Experts of a small language model: 2 picks a token.
Below are experts of layer 6 (counted from 0) of a mixture-of-experts language model. Rows are named router (the router's row for the expert), up (a neuron's input weights, with its number) and show model dimensions 0-127. Each number is 128 + 24 x the weight over its row's rms, rounded and kept within 0 to 255. Numbers have three digits each.
Before each expert's rows: "comes after" lists some tokens at least twice as common just before its tokens as in all text. This comes from a sample of Wikipedia text that the model never trained on. Tokens count by the router's weight.

# expert 83
comes after: " (", " ", " re", " con", "-", " un"
router:141133115155142122134137087122155121140100124082083137158077100121126090145094134109110171138175144111109171140115134138106121122110187102138121147144127134129159164127149116153157108152095065126107115153118120097126134149140175115131086127096162149113145103162114075124182101120112128116146144120110122122116150096116149156067149113160090131132121123100118137129148126165124129120130
up0:099143132167109087126135149101176080135160123140110157135113130119110115109125144106148121098149138104172100119096147133159180145139149140130092132063122130102126131129130136140139169177100122135131150144150117133150152136124058101145125100114132140183126167146099094129122134158157110173105158114151108145135086129144140146118156100123134158132107096107091115126149180105117126134116
up1:183144122134118107112156177137068131142129161117115159149104133106115127129119160127111120100093104116150157132123139164092114136130092122150134089142135080156132086153159130086116165138115148148122133096160113106122111158054128105128135108120120105155118147141156129096164118127169141128140131121148107156146122111157135137104171127118175080127101152121127128176154121156092142159124
up2:178141133139125078128113135086148155113125102165138091106137128103128140118119119160128154136095153156138128124105102115174140116108145116153128136147099074147112121129098110112140158123138136128119126143173098155117113091155119149124169142158138135146081146132102123111101086108095098112144124136129155185114159060116093108143141122117150102078106126105133118140086130099118070141117
up3:131146114153104111122145170198111114160115137145118140171133135144112127159141160157157106163135120159087148177147122135079110133140137121111136140112131113116135149129152125084107170112123175159108089118157110138172145120130101149147160131170138136102150142096095137122159120158089136087156165092126128135165114082180113146121119158121125151127150145082121144118123115120099143114116
up4:129140119162155116113142143135115184127102156116115105153148106083156108131130063104101130132179116093156077125144141120114109116151130138125125089163125157093121168132151144113117159115155125129146120102134163133141125147149144098075136095167101103136126100091142120116142152130080127132104117146125096087105130151117102101136152151100123151127089099135137185129159166111115134107163
up5:157158145110129123126142135089116142142144142150138113140132079128153113167119063151139077153150101104082082161128113133153130097118136139138105147141096104113170057109153102078100111134085138117112159104132102104165087113134125122129122145125147119111144133098132119119132139119110104109129122105097099161109125163170161105125093098156148134139160131130123128128131128166097112117177
up6:114138124140089150118109163117122156141084090161111135147152144105144181167123142082093120141124104123141138108164117159108168112154122156114163104092132142084107140122092134144121096138098108136143126116104094134199102130132111140109159127154111125161126108124110114115126147172134087123130119084098145082147116140168098171108146113139149128095147111123114142075119118144148139118094
up7:135139136149132109122104133104152158124147139122131101181134101133124143158162082160168119072131152140118185074085105151095135097132155129164161128113113141097125152099117129145104129125129119103114145117153103132157160137109092126125107125157147148137166097160102140087138140144123146153120139134106099121169133180166106149127155138116135111119083128166139151172151129131114129189131
up8:131176136160128130109131149138122159121098141113113096128124134166154172082120169137123137137119177162091114128099136147110141154139088105143114140112111125126161099151082105093135097140173152108172095098127093112141146155075114145097119080154123129108096145113101133118122149125145143112127149100139126110106135135140120082133155090145139122175100158124071157113126117156092128148128
up9:162112121115112110131131142119098122133108134103124118120153135125160147145151176130083165101176127124150129080111123080126141179169152130161130125098114118135119168139118177136112139064144140100103177136156155094161131114153108160159133128123108126111145166136112121093148137125137100128124123168143132161143129148114072112099126114162150152178146144148119124104099126113103164153094
up10:149165109108135179142121151112117062167148107127146176122098143147165169119144165164135156099152128160122103122157117120115121173115141137120139140136126086167124113131148113143134095124098129111124094127117119100144148114138113138136109120108141128151110105095095135099114173093084103130148164125072104091131113149136143115169137066144135135114173101143112166135155138112114150143120
up11:133164112099140118091131112102109112126137124119146118124168158109184115166107121154128114166114130101117130136090123163099076118099159171144101114124106151146110138126147180157161103120151126113162119176113153122166085142127145098127175114166101130157140115152110127114144110125148126124118154090147092100139116097106125118126158142118146120119089118087153138077154097099124121173146
up12:115121114143145106111099094090109109110119094114129119075150108129100117111098105141148118123146115100187123140146166124099106134110149126087096170063151160136135085096095139148125127107144131125080111152130132089160125120116143139112097154079109135103118135163115104124094124133112148170160139091147109127117145128133109113131138129113127139183055135131154118163101136118123097116121
up13:111099116088143114100165149155110117132084119172150128151130119134120120109100102119088147143135148161160148201129133117143103130131136141103177089113126105079134113115112093155163109120132125168127146096128146137119096167104081153105136131128168113107092154097162150137098121130137096114154123118142125113122136109161151114168123110084119101129100156124121108117094160159108108084103
up14:119148099165131150092145083138119169107110144159089137131120131083093122129194131096119128130113149127125108093138133158146131164102109152131169144139099121118108111115136112142142119191129124128102129120074169130153127146179129122141115108102116108131124105103145140123124095151094118127099077144087148145122133137104161160194128171116109133117117111132087120079147153118144132117134
up15:174118137092081109083107097138190171138124145106093149118079112182145143113163105161152076145144117159141127130119104128134137120128144152095136135133087132127126102147126107137135154134154134102084129144131140112122098111108151115153119128134129122077149102108121130116114168130126131134131123108149053162098129142155113122105095115125127169137089147124159101118155082118147151156132
up16:101150148092121126097139123105145102105113144119121132152126159083150116087152113165108089145112120131189116149104131103132126105068132142166137134071149134103088147118105143153120140094117135164125134149147105138154144138121077124145093113122110134156111130099134133082133163123095081121101141089137145129099119156156151156153102132113096106166128127152125136140144150203135137119120
up17:155128168130154121134109072154150153109163142116159112168117133143139132140139131160086131097154120107152065117141140093127121088137143102142120149100087109146145079109143107145122120143103106140178136140169150127134163144147125118124132121121122146098099152130166098131105158116123098101107131112110084196101144109097131142109137131105140166147112128130131137168138159088148076131106
up18:127158158151115133136110133117121112164119112139092138139120123138154141127128083109110152124115114118178078129177103102105143168125076124121083143162084115142148134174101149108134128164138117128162090126142129098107149154123138155136145152157095099116156113134130134150171150091130174092158135132092104103121150138130144085151165086124168115120103190127140092134124119119137129141111
up19:135129167139090154166149097162113123103141149106127117124119115094095102105140116085115142156116104119155132144113159103167135124139108142108148141161123135083165133117145167080152167142135148068154134164148111128147147092142136097117124165120085121133137113152166098135120133116098098134110118132146137129118183134099130127107128122113109127171104118074189147107143168114115157097138
up20:135123130128121120150114157133171130148133145097135120079101112131146134113074146135168117100130084084159121147126092112147105155132132105128101099164169104152136116096138150162110111133109126106104167065125177129123095139152101132114110152142124121197133123100128135127138122131125137100132149154072121128103137109171121074108128108111124113151173109143091124108167143103161127149144
up21:094120114124106164143115154155151136132136112157094108112135105057130127111122124141163114080134142130111152138121171138105152169084123135129101105125162135159147140129112170127146128162141136097125137088093142149106149155141084153108148155137145118124133115121151145135101114109076120132163111154132150135080135122186160153161164110170119124143122139136124102065121144107165116136164
up22:098126126150117111083148129173134117107129143123143130103115109152157141141135127141139095085138115104171118141158137142164129125097132119111127099138174131119122107118155134158127149133135122075168100116167090128101099126144133171102119115096119129099156138132108155125125140118147144137167159171126092143089127164081095121131137137143085148119165110063131102152125110082169099119180
up23:160098128150133152144145117165170153109133152141140164138117110107112107129094100096153128077114134082178093115150115093139160121155122121119161098154137152131121151086141111136152124149123065125148137086125103096128123129128152143127084115147127111183106162153157124106126143119110136092135093113149112109139172169128117157131094160176133153130134135131124121152160166114104141138088
up24:100170109185123104130123129127116181169067139088143091102132124187128135099118134123158116122138132124118103120075153118114142132149091134121164149099124154172169128108140154148116085160174106136143133127098119103122125104111104094131094126141145153112125168141150112144126089092114145121124119089142118120123106156123155153141130139146100181094127161138115140128122087150111155117115
up25:088150153136125123083111120134142119168109109108096109134131127130097161150164123153139127120122129173122119141110140143136150157097112097147147105097145177108144129113096140122149133152169135161127123135165087093099164100104128148149135121191152169112124127145082090142097164109156142092118112141102142187145165158117125122143163138121155130129155134086103101117148155168127139109144
up26:156190109131137138111084158169062163117136141084132124147119144088113125120119116113130142143110117116127136085150110117118153157160118097101158121197093110165082126123124169144109150118138108124136106136105134147161114138133116096090151132147094080139160101164133140120120143152113113121108104129140121149155141074117145134121118158133111117124158083105123145110131175147148148118160
up27:149123136098163136156106083149128118124145141152102151129130105127158154137149166097132121138079161167133136151208135141191138131138110157134142130133092154141129113084105120115163106121166108138126144149113116121130176149096116106146090140115120103091152127086170124146093152132132124129092124106135161131140163129158161142131112106144171070131138123108104136163139122153136151107125
up28:113146118135103108102133101113141151074117089125175114116120115119122156109122125127183138144134105151183153118106122141095156121141165129096139145104133161138142153158153096106116119138109144102101137132114103138112124113146153129132165174137080149155159155159148141158143099143158149127169080141154100081125083123091106099132100125089106108107097117139148119126139097166101123158099
up29:160173122133167133103112094102094106130155160124169114138156087146123128134102131098091046121108124094130127145147165109172169140161116086128121173134126166109114133098123092147126130146139157115123112161133156119140104118138113110133152114081157124144149124137128139115132147141107127093099163115109099122141161149114111132145124116121119113149163095117185110128084141170114112158108
up30:165135130134072099126151131121105081149141161124119093126142109148132120098168144117208089096127142133144125133122130111081125123131109132110125115101110139109164153151096100076119131141152151156132138138091160130134143155147139086130126183161135075149132136131106137102142084120112079137140161123126135126156095151108132149109161124129090153088116120090138144121130130131141109076130
up31:095103143152121144114168125169152094153146108137154119132155152122133126112116156139167122115100118095125135100088110139167149167129166115159159150108157110102114114132152151136093152109200155172131162159102165114103108135119156140093136100134146140141179122159102158145144106155110141141092134117142132152125166155114132139103132149144154142144153112085106154190151141109121123118132
up32:111108167140131123119137075157137118106134143111114128132102143107116150173134107134152131116088128118128134160073096114132128116140156141148136158109120114101133159086134185105158076133140105149128122173115158134142087141166133140149077127127133142120134159190117157136116128171166109161141173121146158139124122184163120139100162107111112141108137077145154100131120129131123145132096
up33:104106136144147093127167146108115103119141125136087176132134078144118129122173131110125160131113120132179118146148135133108130120156149147114098095138120101099134168102145148134081162109142153152107076147098115068093131144097096147152122144183098126125126165136120126146109123106104130134115126143131162107080165146101085145120155107131137084119127154138093122108114135089135106162103
up34:157094115094133163116134122124086139150099182111137123194119120141123123120171109138141171142164088120161155092158121117114177107123084120155118090148115112113116153153097111142122096116136134117109167101175147140148107192136116114136117128153120125144123087146135096119104146109144110145140105149146123096169127137110143086138156127096137127109121083148087148118149169137120123146135
up35:062134167121142108159153128128096110115143094108121125121090127134130137073172178127156137135140171184134076115141094107140131137087105139101139110153121165159114140115130130131151135153125131149149101126142137109148177132150184126143135159161128154143129107150116102131094110107095112135154098123171153117128160111126093191161149130140138128138145141138135150137129120093108142165127
up36:108149149133131146091137110142131131160134110113169130120105079114105107163183134175148101097131111155118115131129102155092133111126150113143118138128132139069164109130116112081115088104146128170122126141124104112140156132120106140153115114148148147074165155089111178117106123129136116164091124087106087129120101095156108102104131106137116145124182085124146082117126124135129100101108
up37:144134096155156190126161133144128140161115142094123058090119105130171077131159148103119133112122152176156125147138078132128141188115105129148147134135133119105115138148104119112159124139134104133088099107146120091132102118137085117148105109147122107149117133151121094133132146130116155137096132155108102127155123164126089095113124082112094124131100092111086127135096120163140088109131
up38:152143149156099147171150127142098141156143089122136133139153118144129096161125159115180095115081153097100139120099097138095129114123184109091098142162158151127116157161163139141102125154139153166130151131120089126129145145137117164104144126146113125092134101144151128140134115105104108165129148111106129136124127163088162090161130169098137115128095116161130129097123131088132114189154
up39:120117128146100153155150138121080127133088165118133115120139141162117148153147067126105113140171148117125076137104136122087151150183108114131129156066128109121092125139126121152139124087126111151133146123110157100117146112154125118069108156126110126173116190134104141122129124138136086112142181114128118153162119152110113158108106137141135180179136125164148125149101135144124125134149
up40:125125132115125100144106096161116089084154082129124108117127106141099102097157159128155076154112146147115146136159120149131113150131121142174142123116120097153128118137119168128145151088124132148176137171144100154125191156115149160109134132181138137121122173112112155123124114117154162100113159146092093112149127136153137114132148136181144098172119119134130114149153183088117099125125
up41:114137110088137093138135084084128111112135124113159122083113142126170181132139091118149087103103123135109130136099171141123129115129172146069103145139149148099109144162116154146120122117155142105123156078130125157132106171125099138181118154130122156119148103151099139096119130146125084118097167133132147162165093139179137120142100104133152149166126142126154109139131169128137154110114
up42:113081085147098112119107095098130136118076091130155112129138170103131140105148124137088107116126156088123170122140136138124104111109108120159120140149112126176133123171129101129135154095145154138159137113102121121116159129115160118108155119111139043110138144149131196146095136143137118132165118146126109102126131153093105141103176118101153141152145123090135120089105124142097109123168
up43:167147115143107092148154129104134142110080139123141145075148147141133136108114145106109117162085093168101136125111120107105163104160153151153094100101140088150120083117133107165162148109120173070134122133124145146121178136129110150171094129137130108158156129146104120089108108151130083102129107150133142155160142137170124081114131115101154130120127101165129137127095145122119139160145
up44:106109048119145140100152124117116156099157157088121138135150143130147154148095151167170120122089145155090136108103105109105094114168098106126099137134114139106129105175121112122116108109109125122129175111148133113095157139127120097137102137133149115117091120098151185185113134117110126088104118120112114094118136110118135125160095096118119095097097097136104105146146168152144142142099
up45:092100149102138105174101129129157125113115118119136081125142154116143110147122150102159151149124139126163137111164088140141148148163157124131108102098115174150137115115089096129142173102127146128113111142142122115148142167137118114109095151107133118093139173112164166189093074160092110165152084142095143097109149129090119132102140126144128109165109101120109128158104139125088130140115
up46:107100117104127134103107116118133081119094133122103151123164117110138089118123123157166161105150141128102127096140171121158142091093165093108123129134051137130170156139097087115105123123121135131154109113145114115141111114115106121146145139154158129152125108131185118116137149112103123114135103084112106095172135154132083103157160155088083143156146137133096102138130124099160103114090
up47:113106122124150115127133135141132182131097111138130193151104104111088142092172095127146133109141115084115097105112132173108149156106136174138136145113128108095159103133091156117096134187132116154107150127162086126130102129134127129143090077122106103092128169143124142133120109165138155162124129134147116121128157138144172130113100144149122163128089118146105180142123120162096119107105
up48:154117125143117134073102128094136121137120123141112169107112114126172118107112138139112137149130162170130144116127108126122100131108137080153088149121172148106184116161112126136118142165133166110215120132152130077139146143139135162117142113170120105139141115141107127123127140128126193126148078128156179104117109150124141129107109095123101072130120132120154097109141156120123135159147
up49:123174109098154146126118081114156161127126128108155166174151093123149156169112132172143109127122142126132109146138147088099137101181112095118139107114123102142104096160113110107139066140079151111106137088114118134163140171112121134117105154125111137121139144115138119121163117094123099168111179163117158094146136107154074143114108117108130137120134122124082126153104129161123136161136
up50:160123177142090127121178162159133181115118158126105136140140101089150147140147134152114132105150079131171125106158084135098128111135158123114144113147143123141099121130124097137149159172160127120101114117099102096158134108154131134128171066129151135168127141122097103125115171139140119106141109112149124132130122134186164131124119104091147102136115135179149142145107135162167129142168
up51:110152158118134082135101132106130146128105172118096118114133120143118117145147111135126150103107163078135108146140093098163083167125106140132177117090096171089161131115141169087155091102125111137113121093158121146106107142102157117124104162103088148116124134119140146133133130128073081121125112079163087115124130132130152173101100118115136146129117143130136128118138178095086120123113